Weights of a small mixture-of-experts language model, trained from scratch on English Wikipedia.
Size: 8 layers, width 384, vocabulary 16384, 242M parameters.
Experts: 48 experts in each of 7 layers, 1 pick a token, a softmax router.
Training: a variant of Adam for the experts, 2752M tokens, 10499 steps.
Below are experts of layer 2 (counted from 0) of a mixture-of-experts language model. Rows are named router (the router's row for the expert), up (a neuron's input weights, with its number) and show model dimensions 128-191. Each number is 128 + 24 x the weight over its row's rms, rounded and kept within 0 to 255.
After each expert's rows: a language model's description of what the expert responds to. This comes from a sample of Wikipedia text that the model never trained on.

# expert 24
router [105 111 133 135 133 129 168 119 130 124 144 121 166  99  97 109 129 139 117 129  89 135 153  52  76 153 102 154 127 113 119 166 154 103 176 116  87 111 100 133 137 136 136 124 148 109 108 139 160 147 110 155 114 121 114 145 151 153 126 118 175 134 148 124]
up0 [144 134 165 143 157 142 162 146 147 116 173 117 136 160  81 105 126 127 117 134  66 134 139 126 139 137 115 167 134 109 131 137 109 138 113 148 120 111 137 133 107 139 118 179  79 139  94 124 117 124 127 131 111 142 106 148 101 108 108 149 118 119 127 149]
up1 [131  93 136 122 101  86 125 158 134 124 134 137 146 137 117 101 121 111 115 132 102 148  83 146 173 139 165 165 115 155 111 156 131  84  89  75 128 129 145 173 154 115 126 160 170 133 139 110  95 107 137  97  98 120  80 139 120 113 111  99  79 108  99 115]
up2 [143 143 136 113 120 136 138 118 157 138 109 119 148 130 117 156 158 112 105 109 116 121 103 140 114 106 119 189 123  87  76 152  88 130 141 134 146 110 138 119 115 180 108 206 104 102  92 143 111 125 141 151 136 153 141 139 112 113 112 107  69 139 121 132]
up3 [141  93 121 121  98 119 124 138 120 136 132 151 116 150 154  80 122 123 145  99 134 103 123 112 106 152 139 142 114 145 153 135 107 129 106 123 132  92 114 108 161 125  65 147 124 135 119 106 113 149 126 113 134 151 173 156  75 159  95 173 106 137 122 134]
It responds to: Middle pieces of longer words split into subwords, like sub-mer-ged, turbul-ence, exp-ans-ion, fisc-al, plus some non-Latin bytes and Survey.

# expert 12
router [107 137 115 112 109 122 133 140 131 103 125 109 144 115 113 106 155 112  95 163  73 136 163  30 106 137 188 183 118 145  90 134 166 108 145 121  95 107 131 125 164 153  97 163 117 133 146 165 114 150 132 177 120  93  99 158 141 144 113 140 143 129 145 135]
up0 [175 107  92 111  95 176 132 166 132 147 150 143 141 123  75  95 146 163  87 138 153 138 113 101  87 119 119 147 148 131 105 118 135 144 129 129 137 162 113 127 123 100 146 121 111 129 121 186 126 100 122 134 147 133 110 148 129  90 126 131 136 142 172 138]
up1 [144 107 133 129 159 113 101 149 112 122 147 138 123 108 113 157  98 154 190  87 167 130 138 144 117 138 158 146 114 143 170 109 124 129 156 136 135 120 153 120  77 161 167 133 134 126 128 122 119 130 162 118  82 108 151 124 127 129 118 166 106 160 155 141]
up2 [129 157  52 139 124 136 158 121 125 108 164 112 137 120 141 137 142 141 144 140 137 123 102 140 111 157  92 118 146 161 189  77 132 113 134 131 131 159 150  81 113 114  73 175 140  85 115 101 124 120 100  98 117 129 153 119 146 125 175 103 125 149 119 121]
up3 [148 153  92  82 126 112 131 120 114 140 145 168 140 100 185 155 124 118 166 151 154 177 103 125 114 113 125 129 149 140 137 119 180 135 119 124 103 109 130 121 117 139 146 181 127 110 117  86 127 143 147 142 135 140 107 127 132 121 131 160 123 116 130 134]
It responds to: Past-tense event verbs in narrative and biography after he, she or was, such as won, released, joined, signed, wrote.

# expert 32
router [100 128 101  93 132 128 149 165 149 121 153 134 124 123 104  92 149 115  90 152 113 142 132 100 110 144 134 141  98 156 106 138 132  92 161  92 121  78 135  93 135 153 117 161 111 101 129 162 130 162 127 143  96 101 103 175 141 159 114 179 131 150 153 157]
up0 [128 108 136 153 115 125 121 123 140  92 144  93 169  97 118  90  97  91 102 115 120 117 132 118 135 157 139 128 124 137  97 147 156 121 118 105  83 105 117 136 139 138 108 173 101  85 161  97  83 111 120 148 126 114 134 141 151 169 150 141 140 120 130 173]
up1 [114 145 118 133  87 108 175 121 103 107 125  93 123 101 102 150 142 140 125 133 100 134 154  84  98 165 118 134 117 121 106 170  98 142  80  91 130  71  88 143 122 127  97 126 116 111 150 135 104 108 178 125 136 148 100 131 159 144 107 129 147 142 188 128]
up2 [119 156 112 141 147 131 141 115 129 150 115 129 139 142 177 100 152 123 142  96 118 107 123 127 131 154 123 123 165 180 109 169 149 122 142 145 129 174 121 122 141 109 126 140 109  59  92 138 176 133 119 125 137  95 147 171 127 140 142 183 134 102 135 164]
up3 [113  88 181  56 128 111 139 159 128 128 152 125 129  92 101 123 124 127 120 122 114 124 160 124 124 119  99 123 142 128 113 137 138 132 141 107  95 114 112 168 147 148 109 114 123 108  82 149 128 122 115 154 112 159 133 142 116 157 129 163 128 121 149 130]
It responds to: The preposition of in noun phrases and titles (House of Representatives, Trials of), plus sentence-initial The, These, Each, His.

# expert 45
router [107 107 113 113 128 115 154 162 123 121 166 115 148 103 122 117 155 123 114 150 106 140 153  76 102 141 152 160 102 153 114 153 134  92 158  83 120 103 100 109 135 160  92 144 134  93 129 167 104 164 107 161  93 128 107 131 148 164 118 148 139 155 148 153]
up0 [ 84 102 120 118 152 140 137 126 161 111 111 128 120 118 126 114 126 154 103 144 131 141 159 139 100 163 118 144 111 124 117 119 113 114 190  64 107 104 145 140 159 143 113 154 138 126  99 134 143 181 163 136 118  88 124 140 156 118 105 170 121 126 168 126]
up1 [ 96 109 120 123 166 111 166 142 130 141 144 116 138 138 111 132 128 127 144 141 113 108 175  91 139 188 137 149  91 150 145 145 141 104 110 108 117 106 116 215 107 125 106 121 107 107 139  95 107 137 128 166  93 117 138 150 147 144 126 123 111 139 165 144]
up2 [ 94  84  76 125 132 112 125 135 137 131 121 158 160 108 145 133 145 121  96 163 127 133 146 113 114 149 170 146 107 125 111 140 128  99 151 108 102 105 156 112 131 153 129 123 105 106 127 179  91 142 117 162 121  98 135 150 126 137 132 115 134 135 147 143]
up3 [ 98  90  96  95 173 125 127 138 125 125 135 132 127 120 102  70 126 112 106 138  87 142 126 117 116 173 159 178 129 149 140 146 118 125 119  99 114 108 138 159 152 140 106 116 115  98 115 159 110 147 151 175  91 100 102 155 158 167 150 119 108 121 173 160]
It responds to: Single lowercase or uppercase letters inside abbreviations, gene and database codes, and plurals of acronyms, such as PDBsum, MCBs, NM_, and °E coordinates.

# expert 18
router [ 97 127 111 111 122 123 155 129 131 107 158 132 132 102 105  81 151 141 110 157 108 152 168 106  86 149 164 140 119 145 102 145 136  87 144  87 133 100 112 110 158 155 100 163 107 108 147 163 103 162 117 174  89 109  95 149 158 150 107 140 147 141 170 134]
up0 [150  95 144 116  89 158  90 141  99 127  99 155 130 128 136 125 111 137 104 142  85 165 140  89 156 118  96 151 146 150 120 113 111 139 144 121 162 107 119 163 103 132 153 125 126 134 123 162 148  95 153 126 153  98 113 170 133 126 132 164 135 170 111 164]
up1 [115 113  88 153 151 113 110 142 164 140 142 136 147  98  92 168 101 142 100 137  92 147 111 139 101 135  68 164 117 162 134 114 187 139 156  87  96  99 135 109  75 133 154 156 123 134  82  95 135 121  92 166  95 150 107 125 167 145 150 159 152 142 133 158]
up2 [ 91 107 133 144 100  84  85 125 148 126 143 108 159 140 103 130 137  97 105 137  99 119 169 115 143  97 135 133 106 124 141 119 135 147 173  92 115 117  96 151  93 162 143 131 115 126  69 154 129 143 143 116 141 136 112 129 130 131 114 152 143 143  82 143]
up3 [104 138 130 123 141 164 150 142 146 148 120 150 167 102 119 164 168  95 127 143 131 127 119 131  94 152 170 160 153 148 130 110 141 131  98 124  79 139 154 128 136 149 119 120 163 136 112 137  98 158 101 154  91 114  55 135 163 151 153 159 139 161 119 162]
It responds to: Commas, often fused to a word ending (s, e, a, er, ing), closing list items or clauses before and, which, who.

# expert 47
router [ 95 138 102 113 145 134 165 135 141 122 137 150 131 117 119 101 152 127 124 166  90 155 136  75  94 158 169 133 117 146 115 142 147  73 148 109 128  88 103 104 147 163 122 140 113 110 125 159 124 166 121 132  81  98 104 146 147 134 107 145 125 150 152 124]
up0 [108 147 147 172  73 148 143 105  96 142 112  91 145 145  83 115 133 106 125  67 112 120 113 123 102 190 132 116 141 154 110 120 151 102 137 126 134 133 126 141 137 179 116 117 134 101 119 124 153 118 156 127 180 153 105 181 105 155 124 134 162 155 142 118]
up1 [155 162  95 109 118 125 159  94 121 118 148 130 146 124  72 132 120 138 121 126 164 165 173  95 137 150 146 153  92 127  73 143 171 131 139 144  90 113  80 120 132 113 127 156 121 127 129 103  84 101 130 147 113 160  89  99 171 134 170 119  90 126 159 134]
up2 [145 168 131 115 131 113 143 154 129 108 126 113 162 129 108  81 131 128 134 167 105 166 124 122  81 105 129 140  76 119 115 109 145  98 164 110 117 128 147 125  86 169 132 137 120 101 113 140 123 140 109 127 112 132 116 165 129 143 121 147 146 184 154 114]
up3 [137 138 137 159  88  65  79 148 103 134 167 121  83  98  91 113 152 129 108 151 143 127 142 109 138 111 140 132 115 131  89 176 171 102 100 124 123 127 153  81 128 122 125 135 111 108  89  90 103 205 144 128 124 122 172 128 113 137 146 153 141 155 112 163]
It responds to: Prepositions introducing places or times, mostly in, on, at, from, during, between, often after located, based or born.

# expert 3
router [108 121 120 103 136 126 145 156 122 113 150 136 158 103 130 109 157 136 111 159 106 130 155  79 105 141 150 155  95 142 112 155 137  83 141  84 122  99 111 112 149 154  93 155 127  97 126 179 107 163 111 151 101 133 112 143 148 172 129 151 145 176 153 143]
up0 [ 88 157 139  77 133 126 119 136 162  87 108 108 113 111 125 119 118  94  78 138 137 137 146  55  85 150 141 134  87 148 127 132 164  95 163  71  80 110 135 146 130 147 129 137 103 121 149 103 117 151  99 186 114  93  89 144 116 163 112 139 145 155 131 155]
up1 [133 138 139 111 153 125 116 148 168  75 153 136 169 118 125 113 128 131 159 122 117 133 158 104 119  88  99 109 149 104 106 165 140 129 122 128 120 165 145 105 138 112 125 105 130 143 132 107 117 138 124 134 129 103 145 106 126 156  90 152 140 154 118 140]
up2 [114 115  85 144 135  94 140 150 111 142 160 131 143 117 111 107 150 177  95 167 110 168  94  76  97 157 158 145 117 131  93 151 127  90 150  92 128 113 105 119  99 108  94 137 149 161 149 106 115 162 123 151 112 110 118 136 138 141  95 117 136 154 151 108]
up3 [107 114 107 102 139 105 175 114 124 103 108 134 154 131 101 105 118 123 107 141 131 170 140 112 109 151 165 128  94 147 101 136 123 119 169 100  97  85 128 143  95 113 121 177  94 101 122 121 103 157 133 149 111  96 100 129 145 188 106 171 130 135 180 125]
It responds to: Closing parentheses and braces ending parenthetical asides or numbered items, such as "soldiers)", "2)", "}", "]", plus occasional digits.

# expert 33
router [120 135 106 128 110 110 142 143 147 124 135  95 126  96 105 110 154 108 100 155  89 131 158  60 117 141 151 176 121 151 127 151 139  94 159 108 117 113 120 124 172 163  79 166 120 118 136 181  93 187 119 168  86 124  92 140 143 146 116 159 144 147 139 158]
up0 [ 73 146 128 115 133 130 146 144 153  92 150 171 121 155 122  67  97 133 120 169  92 159 139 126 116 150 155 159 139 170 133 109 166 122 110 116 129 115 155 142 121 171 112 151 129 115 154 129 111 144 114 168 109  97 114 157 136 153 144 157  98 146 153 119]
up1 [126 102 143 143 123 154 110 104 126  99 117 135 170 126 152 142 108  66 129 125  97 150  96  81 105 126 137 168 143 163 118 173 119  92 107 141 129  99 147 145 153 145 119  98 118  70 138  94 153 160 127 147 113 130 104 176 124 118 117 160 151 175 117 182]
up2 [116 147 147 112 139 129 120 144 146 114 177 127 171 124 120 110 108 118  90 152 103 161 117 106  74 173 137 156 138 143 113 151 148  97 129 137  80  92 107  98 117 154 102 138 133 105 134 151 117 153 116 165 117  89 157 176 170 140  99 157 121 139 141 156]
up3 [155 104 107 141 107 157 171 110 131 123 150 118 128 146  72 106 137 105 130 127 113 161 126 147 124 107 126 135 115 143 148 131 131  86 138 103 116  70 146 124 101 153 116 131 114 115 119 146 121 144  79 157  92  96 107 113 155 167 131 136 113 141 127 109]
It responds to: Word-final suffixes on verbs and nouns, mostly -ing, also -ed, -es, -s, e.g. denoting, producing, disappeared, correspondence.

# expert 6
router [113 133  96 116 121 129 133 139 135 136 119 139 154 111 121  79 125 106 105 153  84 127 141  78  91 151 135 147  97 132  96 147 138  87 142 107 123 107 116 112 146 147  89 140 107 117 159 167 102 135 126 170 106 106 122 131 141 160 116 161 151 134 138 169]
up0 [142 154 132 120 162 128 114  93 122 154  80  87 114  91 115 162 122 118  99 100 124 116 141  83 109 150 107 124 162 132 105 144 120 134 139 148 116  81  53 117 167  95 147 116 120 161 129 143 105 148  62  84 127 108 125 127 128 133 107 158 141 174  92 135]
up1 [109 142  84 151 184 127 127 134 147 174 133  93 122 157  94  97 114 126 159 122 127 108 135 114 124 141 146  86 120 119  95 168 159 123 109 101 136 106 122  91 123 143 114 133 113 121  95 174 127 117 130 113 111 122 130 151 127 159 109 122 161 103 107  82]
up2 [134  88 100 136 100  93 176 154 112 147 162 118 143 150 167 154 130 145 133 118 117 159 145 105  87 164 137 138 108 164 126 139 141 102 138  98  96  86 144 136 113 147 103 142 153 119  93 157  68 155 110 140  66 122  93 125 140 181 111 120 116 132 150 113]
up3 [131 140 104  50 104 109 166 100 128  86 129 113 125 110  93 188 123  87 128  96 164 162 148 151  95 137 212 132 115 138  96 114 156 119 131 134 101 132 131 122  88 124 159 130 134 126 140 132 125 132 146 112 146 134 122 110 162 114 104 146 155 129 140 122]
It responds to: Colons, semicolons, en/em dashes and "),"-type punctuation in titles, credits lists and semicolon-separated stat rows, e.g. Game: Two, 2020), 22;.

# expert 5
router [128 113 115 143  99 127 175 165 155 138 140 112 129  95  85 104 147 100 121 169 100 125 144  55  86 136 118 170 117 131 115 155 126 101 150 141 117 104  96 117 138 189  87 130 118 110 127 165 138 135 151 154 108 125 111 146 131 150  90 118 134 105 155 151]
up0 [158 118 113 172 116 122 123 121 140 102 122 115 110 144 138 126 115 111 145  96 109 158 136 139  80 114 119 158  78 124 102  85  93  80 115 127 128 149 163 139 128 166 126 175 102 100 116  91 126 161 119  95 131 161 100 138  88 124  88 112 137 133 149 129]
up1 [144 132 157 150 126  88 116 101 109 117 111 158 113 125 134 146 145 146 155 127 135 129 113 142 159 116 109 138 128 177 149 123 174  92 102 126 103 141 101  94 150 151  76 130 118 128 165 147 129 150 139 113 113 141 138 112 123 136 124 158 135 105 130 123]
up2 [102  88 104 145 146 106 148 150  84 158 155 103 174  77 157 138 158 144 133 167 150 149 119 101 114 131 123 157  68 116 108 136  90 181 142 111 117 139 146 135 130 112 149 125 185 107 148 139 133 149 151 125 144  76 138 136 147 111 144 139 133  83 140 137]
up3 [122 107 123 108 119 183 136 143 150 133  86 152 159 110 135 135 159 117  94 125 134 172 111 149 140 117 141 124 127 151  99 123 128 137 153 118 137 157 158  98 130 179  80 150 110 143  94 130 131 140 110 163 130 148 101 183 108 138 117 116  82  97 107 120]
It responds to: Nouns for aircraft, ships, trains and military units in military and transport history, such as aircraft, brig, Squadron, Battalion, voyage.

# expert 4
router [ 91 117 107 101 131 129 148 146 139 109 150 140 147 112  96 102 129 116 126 157 115 165 187 104  98 148 147 142 119 141 114 133 132  83 169  91 131 122 108 118 161 149  84 169 122  99 146 143  98 152 112 163  95 129 112 160 126 143 125 167 143 123 147 136]
up0 [126 108 108 109 117 137 152 114 141 157 124 142 150 112 114 134 114 134 133 137 115 131 137 100  85 153 134 163 127 160  94 134 115 101 128  56 104 118 129 129 149 147 124 135  99 106 140 141 128 132 135 131 124 123 108 137 121 168 148 142 114 126 109 146]
up1 [146  89  74  99 117 164 122 115 133 124 133 101 179 145 124 129 128 161 108 151  88 130 136 116  81 180 134 138 144 130  88 153 123 113 133  92  87 117 163 161 126 156 107 123 138 144  88 164 131 157 140 118  95  82 119 119 132 164 152 135 146 119 120 142]
up2 [ 89 155 156 133 116 117 173 128 127 115 118 154 128 139 107  96 160  97  88 144 116 143 168 113 117 154  96 132  86 127  94 110 151 103 115 120 123 115 101 116  81 113  87 164 121 144 131 144 145 158 143 140 113  82 129  98 168 143 131 154 145 131 141 164]
up3 [146  90 138 102 131 127 183 136  96  93 104 111 120 111 127 123 110 154 138 149  88 130 148 124 122 142 133 148 125 140 123 119  97  97 129  83 118 130 159  89 123 152 116 121 128 138 129 129 114 122  85 107  84 137  82 156 180 147 128 128 102 153 158 132]
It responds to: Coordinators and pairing prepositions linking phrases, mostly and, plus by, with, or, but, &, vs., often after a noun.

# expert 0
router [ 88 102 140 114 148 150 131 137 150 111 147 132 123 114 120  98 145 139 133 156  92 152 153  45  82 127 138 164 130 146 114 145 136  94 145  82  94  91 102 107 160 159  94 138 100 109 147 162 103 152 105 137 107 107 119 167 162 136 108 166 123 139 145 123]
up0 [113 108 137 102 122  79 102 116 115 106 145 102 144 127 128 100 141 149 150  96 155 152 157 125 115 151 123 106 122 132 132 103 133 140 123 148 122  99 165 116 104 159 166 166 161 146 106 151 119 159 113 104 119 110 123 157 113 113 167 164 125 126 108 135]
up1 [138 131  75 108 108 124 147 159 101 117 144 117 120 134 123  99 143 148  51  96 113 106 112  99 128  78 169 117 136 124 139 137 130  86 133 122 109 108 175 132 138 115  75 143 118 147 116 109 119 134 106 153 151 129 116 134 107 132 108 153  92 121 118 170]
up2 [117 168 107 139 157 120 159 109 114 119 128 137 171 107  95 101 111 113 102 115 126 132 152  94  83 151 109 141  89 155 119 143 163 123 109 116 142 115 149 120 121 154 120 155 126 154 116 141 111 128 120 175 113 128 107 138 122 180 125 173 120 135 132 139]
up3 [101 129 117  71 144 107 164 154 125 103 121 110 151 146 137 104 143 100 110 149  87 129 124 114  97 135 149 128 134 120 124 104 115  78 130 123 128 102 138 106 125 150 107 151 108 112 128 103 102 159  93 147 121 148 107 203 142 159 121  97 126 126 124 145]
It responds to: Prepositions and conjunctions opening clauses of time, reason or role, such as as, for, after, when, until, following, due.

# expert 25
router [108 125 115 112 133 110 150 157 121 111 153 131 143 101 114 104 154 135 120 150 106 135 154  79  97 138 152 153 106 152 109 155 132  93 160  77 122  94  94  92 146 152  84 152 131  84 135 166  93 165 105 153 104 126 100 133 145 173 127 149 133 164 144 147]
up0 [ 89 126 132 125 123 111 126 102 125 141 188 146 170 141 119  75 104 190 174 118 117 146  74 128  26 118 117  95 129 131 135 123  90 118 136 120 108  94 103 121 109 163 176 143 160 129 112 166 103 143 137 121 118 103 145 155 121 156 146 187  81 120 122 129]
up1 [121 131 105  87 128 125 145 103 130 108 121 170 133  97  86 103 122 126 115 119  70 136 152  84 150 151 151 174 132 144 114 187 119 108 154 121  75 135 134 115 130 140  97  90 129 110 121 150 143 177 110 161 116  77 129 168 141 153 107 131 144 139 144 139]
up2 [120 124 119 111 169 118 171 110 174 154 201 132 158 154 105 132 106 103 172 142 115 128 133 129  97 124 122 133 164 151  83 157  79 134 147 118  95 114 121  97  84 145 137 101 103 126 132 122 137 165 124 184 138  72 111 128 168 147 123 177  92 119 160 121]
up3 [ 84 137  92 135 136 128 199 148 165 125 142 125 155  85 105 119 138  92 113 139  96 162 171  90 124 149 128 154 143 155  69 140 131 115 179 134 116 107  98  93 133 137 130 134 140  90 122 107  97 175  99 123  96  99 124 122 128 164 139 145 166 125 169 124]
It responds to: Surnames and final pieces of personal names in cast lists, election tables and credits, such as Murphy, Wilson, Singh, Mullen, Corrigan.

# expert 37
router [103 123 119 104 128 110 156 160 124 120 150 134 144  94 117 111 152 123 109 150 103 143 158  84  98 142 150 161 108 148 110 157 140  90 150  83 118  98  93 111 141 156  98 152 126  91 138 165 100 160 110 155  95 127 106 137 153 165 125 147 139 163 157 147]
up0 [ 92 110 121 111 169 106 159 166 146  93 155 131 178 104 122 130 158 134 109 135 115 168 154 112 118 156 141 132 130 124 125 123 169  81 191 101 135 113 130 104 149 156 138 162 133 139 168 134  96 142  84 107  71  95  85  97 129 135 133 135 149 143 171 148]
up1 [ 94 144 119 101 113 117 125 128 136  94 130 143 142 118  97  85  97 138 130 166 114 159 145 113 106 149 126 129 124 132 133  93 166 104 163 106 135 104 132  88 123 119 126 139  98  88 144 138  80 148  97 150 103 148 114 165 130 131 157 139 160 161 159 142]
up2 [ 87 131 101  87 134 114 142 150 121 111 173 151 157 130 106 118 134 145 110 147 110 110 127  72 110 151 145 146  86 169 130 150 137 126 140 128 136 116 107 106  96 147  85 154 124  91 135 163 107 131 143 146 109 139 118 150 174 169 138 120 119 105 156 132]
up3 [113 140 135 104 121 125 141 138 131 113 127 157 115 144 111 127 130 127 146 127 101 144 183 113  79 126 164 151 127 135 122 179 123  70 124 104 120  87 153 142  93 145  94 156 136 124 130 125 131 179  94 160 131 111  82 164 135 163 129 126 160 155 162 149]
It responds to: Single capital letters and short word pieces starting names, plus pipes in election result tables, e.g. R, D, W, K, and the degree sign.

# expert 23
router [113 113 129 109 121 126 145 132 153 110 153  99 113 110 120 121 137 125 125 152  96 134 186  78 125 143 151 151 112 151  89 130 131 112 127 110  93  87 132  99 144 162 101 175 110 122 131 133  97 156 132 146  93 121 127 146 148 158 112 142 151 139 132 118]
up0 [125 130 135 135 181 116 167 148 138  91 122 138 122 145 128  82 154 136  77 127 121 159 136  93  89 169 150 137 108 185 143 159 173  86 111 118 108 126 101 131 124 159 118 147 118 138 144 106 112 149 117 139 115 145  99 141 174 146 121 156 164 139 153 184]
up1 [105 172  98 103 179 100 142 136 130 138 166 162 140 133 140 109 126 148 164 141 139  99 143  94  98 167 136 157 109 160 125 152 154 116 161  93 125 160 135  98 107 116 121 129  99 122 111 101 109 123 147 154 120 134 102 146 136 128 114 127 152 164 102 181]
up2 [113 128  91 145 151  86 144 163 125 139 154 137 147  91  99 123 124 117 117 125 133 148 174  92  92 183 157 144 112 159 106 131 175  83 108  90 138 115 105 100 124 116  89 141 101 124 113 124 117 120 120 132 118 124 121 122 158 103 123 172 144 158 156 177]
up3 [163 173 173 132 145 101  84 148 101 112  93 177 122 146 104 111 133 130 117 142 151 149 126 128 115 117 112 151 131 122 149 128 118 123 107 122 123 103 129 126 141 140 114 169 154 116  90 123  77 169 112  87 140 104 112 154 136 145 117 146 116  84 123 127]
It responds to: Pipes opening markdown table rows after a line break, plus word-final name and taxon endings such as -ensis, -ska, -sky, Kumar.

# expert 19
router [103 127  82 106 111 127 152 162 142 111 159 132 150 101 120 100 159 121  87 163 110 165 159  72 105 136 161 152  97 155 111 139 140  91 153  99 141  97 114  96 145 134 111 168 118 108 124 152  93 157  87 132 103 150 120 164 153 146 113 128 147 167 157 150]
up0 [137 126 138 121 120 111 116 124 131 115 133 110 169 122  92  83 120 164 108 116 134 176 141 144 139 129 145  86 152 143 150 123 116 114 166 124 152 150 123 115 154 125 120 162 146  76  96 135  91  98  70 123 131 146 108 122 174 156  99 153  91 151 140 131]
up1 [ 98 145 143 102  97 118 144 183 133 126 129 159 128 133 108  76  94  96 116 143 106 134 162  84  85 141 141 129 101 124 118 150 120  90 147 112 117  71 117 115 108 133  99 132 114 130 145 145 132 161 141 164 107  92  82 153 148 139 125 149 160 146 158 171]
up2 [ 92 105 110 110 147 173 142 152 163 129 126  95 159 158  81 108 118 103 121 156  96 137 143 104  95 116 135 142 117 122 104 140 148  79 140 132  96  83 129 116 133 153 118 148  85  80 132 140 117 148 148 137 100 119  92 163 181 133 150 129 144 133 150 163]
up3 [100  97 121 109 144 120 129 137 129 119 141 111 126 134 134 135 152 133 135 122  90 140 122  99 102 173 136 126 117 153  89 111 150 122 149 139 141 115 137 109 121 151 124 103 109  83 157 119 111 154 115 164 120 109 106 111 125 133 100 131 168 127 138 140]
It responds to: Words like not, longer, un-, don't and n't, also place words after prepositions, such as New York, Cleveland, Dutch.

# expert 38
router [103 115 116  99 128 116 162 157 120 109 153 132 146  98 121 111 156 128 111 153 107 150 154  86 102 142 146 163 104 151 111 160 152  87 151  86 116 101 104 123 145 156 102 158 121  92 139 160 101 167 112 153  96 126 108 133 154 164 123 146 148 161 151 161]
up0 [ 96 113 102 111 119 135 136 149 147  98 141 101 160 135 138 106 129 105  86 128  98 139 148 111  80 141 133 174 148 175 119 130 138 105 122 114 150 115 152  96 105 106  98 148 105 148 122 127 111 171 143 119  69 131 117 194 126 155 155 152 148 133 165 129]
up1 [110 170 126 115 127  76 142 133 165 170 153 126 150 141  93  99 144 109 139 121 101 131 110 112  87 144 133 184  94 116 132 121 135  79 149 102 127 123 137 116  97 159  97 148  73  99 127 133  89 148 100 147 111 124 100 144 129 158 125 151 118 122 104 108]
up2 [102 165  99 127 104  99 133 117 117  95 127 152 150 116  91 127 122 155 129 166 133 100 174 120  55 146 175 167 124 130 129 147 160  82 127 119 135  98 132 109 105 129 102 127 168 130 104 167 139 169 122 169  97  85 122 137 127 118  99 121 136 144 146 149]
up3 [100  92 130 124 169  91 121  88  96 147 139 137 197 146 123 136 129  93 106 123 124 148 139 117 118 159 149 138 178 114 155 100 117 134 138 167 138 119 143 147 166 158 131 147 158 135 135 152 122 123 154 125 158 118 141 139 125 138 103 152 128 104 143 135]
It responds to: Short inner word pieces like et, el, it, at, ot inside names and words, as in Y-et, Lion-el, supers-et, forg-ot-ten.

# expert 27
router [105 128 118 102 139 115 156 160 120 105 175 140 139  94 122 103 146 100 109 153 103 142 155  67 104 135 158 158 110 148  99 160 143  94 147  79  98  93 113 104 138 154  91 167 120 102 134 170 105 152 124 166  96 129 107 148 160 165 112 162 147 162 154 144]
up0 [ 85 159 114  98 170 112 165 144  97 125 169 154 136 144 118 120 160 132  89 196 134 121 134  71 118 151 161 151 155 159 118 137 144 101 152  91 121 131 166 146 137 127 104 128 112 135 161 163 142 163 137 131  80 124 129 141 148 160 116 140 142 123 145 156]
up1 [107 173 105  85 116 156 157 149 121 142 168 124 150 136 121 139 133 113 126 140 146 132 164  99  97 153 186 168 102 127 103 138 148 105 156 129 113 114 157 109 147 148 119 118 123 140 139 133  91 127 149 160 112 108 120 137 119 174  95 145 145 102 174 156]
up2 [ 79 105 143 136 137 147 159 156 165 122 105 102 167 146 148 111 114 111  87 127  93 129 164 107 101 135 137 144 129 136 144 133 129 124 140 120 131 117 118 136 131 124  96 143 115 112 131 139  98 138 109 131 113 143  92 119 148 124 146 145 127 145 172 171]
up3 [109  93 107 140 141 157 126 152 119  88 159 117 133 118 162 136 130 136 105 142  99 128 149 117 129 150 158 150 148 163  99 119 174 104 135 124 119  73 154  89 102 139 129 143 137 108  93 150  86 131 150 144 128 130  91 162 146 134 109 159 133 162 199 111]
It responds to: Pipes between table cells after numbers or names, and hyphens inside compounds such as photo-realist, President-elect, record-holding.

# expert 35
router [111 140 112 119 106 130 158 132 130 112 157 111 143 104 112 105 155 112 115 157 116 146 157  68  95 146 151 183 123 153 107 128 163  89 154 101 111  96 102 104 130 169  88 167 125 103 113 161 108 163 125 145 101 116  83 133 154 167 141 146 151 169 142 138]
up0 [159 145  83 133  83 152 174 133 166 128 159 143  95  94 121 139 114  71 127 140 145 170 136 103 123 140 142 110 132 176 126 146 124 173 103 114 117 139  70 101 119 172 159 150  95 107 168 140 126 143 154 127 102 114 120  84 146 116 153 109 172 117 159 127]
up1 [109 136  84 158  92 140 165 136 139 117 157 168 124 112 113 173 121 113 117 123 133 120 121 137 173 156 119 155 137 196 109 146 132 171 168 149 121 129 102 144 138 156 129 160 148  92 134 154 153 112 141 138 117 107 102  84 174 135 110 159 166 106 135 116]
up2 [ 95  95 148 113 145 134 158 117 129 149 117 101 117 156 125 155  95 136 131 107 142 150 164 129 103 150 137 139 159 129 151 132 100 152 106 154 118 120 137 142 160 137 138 110  87 159 110 153 126 121 111 132 133 147  83 107 149 127 114  94  94 145 130 156]
up3 [ 84 120 105 115 128 109 127 159 178 125 123 125 129 100 111 113 104 153 113 140  83 121 124  95  81 158 124 132 114 121  99 126 161 100  89  85 123  90 150 130 114 125 128 157 112 130 103 156 130 136 123 148 125  90 108 130 182 177  96 143 160 134 154 155]
It responds to: Tokens right after an opening parenthesis, mostly acronym letters and years, such as (FSRP), (IJM), (19, (18, plus coordinate markers like ″W.

# expert 13
router [103 122 119 102 137 112 151 159 119 110 161 128 141 100 126 110 153 133 125 150 106 143 165  87 105 139 155 157  98 146 104 156 138  93 149  79 115  99 108 114 141 156  86 152 119  97 141 163  95 164 118 151 100 124 107 136 146 171 117 141 139 163 152 148]
up0 [133 168  98 101 104 118 134 132 106 108 121 163 141 144  81 119  98 134  84 102 140 126 137 104  97 150 162 129 135 131 104 160 151 109 158  88 112  99 123  69 144 151 115 152 109 135 128 151 133 144 105 156 129  88 117 155 121 136 148 155 149 111 157 132]
up1 [100 125 128 114 111 117 138 130 141  84 135 104 166 106 119  94 128 126 127 160  97 143 179 130  93 182 157 129 126 164 102 119 129 127 111 174  83 126 135  74 128 121  91 166 123 117 147 126 103 155 148 152  91 108  81 140 137 150 116 121 126 150 152 138]
up2 [110 115 144 142 157 135 149 103 119  80 148 134 155 134  78 119  98 127 127 121 108 151 134 102  95 168 137 156 119 149 136 146 120  81 133 108 108  82 108  94 117 120 111 139  96 117 137 160 104 159 122 156  86 130 117 143 137 140 107 125 114 153 180 111]
up3 [129 120 144 121 165 109 130 150  99 120 149  91 132 120 115 102 152 130 122 151 115 153 151  97 102 170 182 153 129 138 119 139 168  98 146 108 120 107 125  90 125 154 131 163 102 134 143 133 124 163 141 172  82 135 113 169 134 147  94 158 129 153 130 116]
It responds to: The word to after verbs and nouns (used to, able to, moved to, wants her to), plus into and pipes in statistics tables.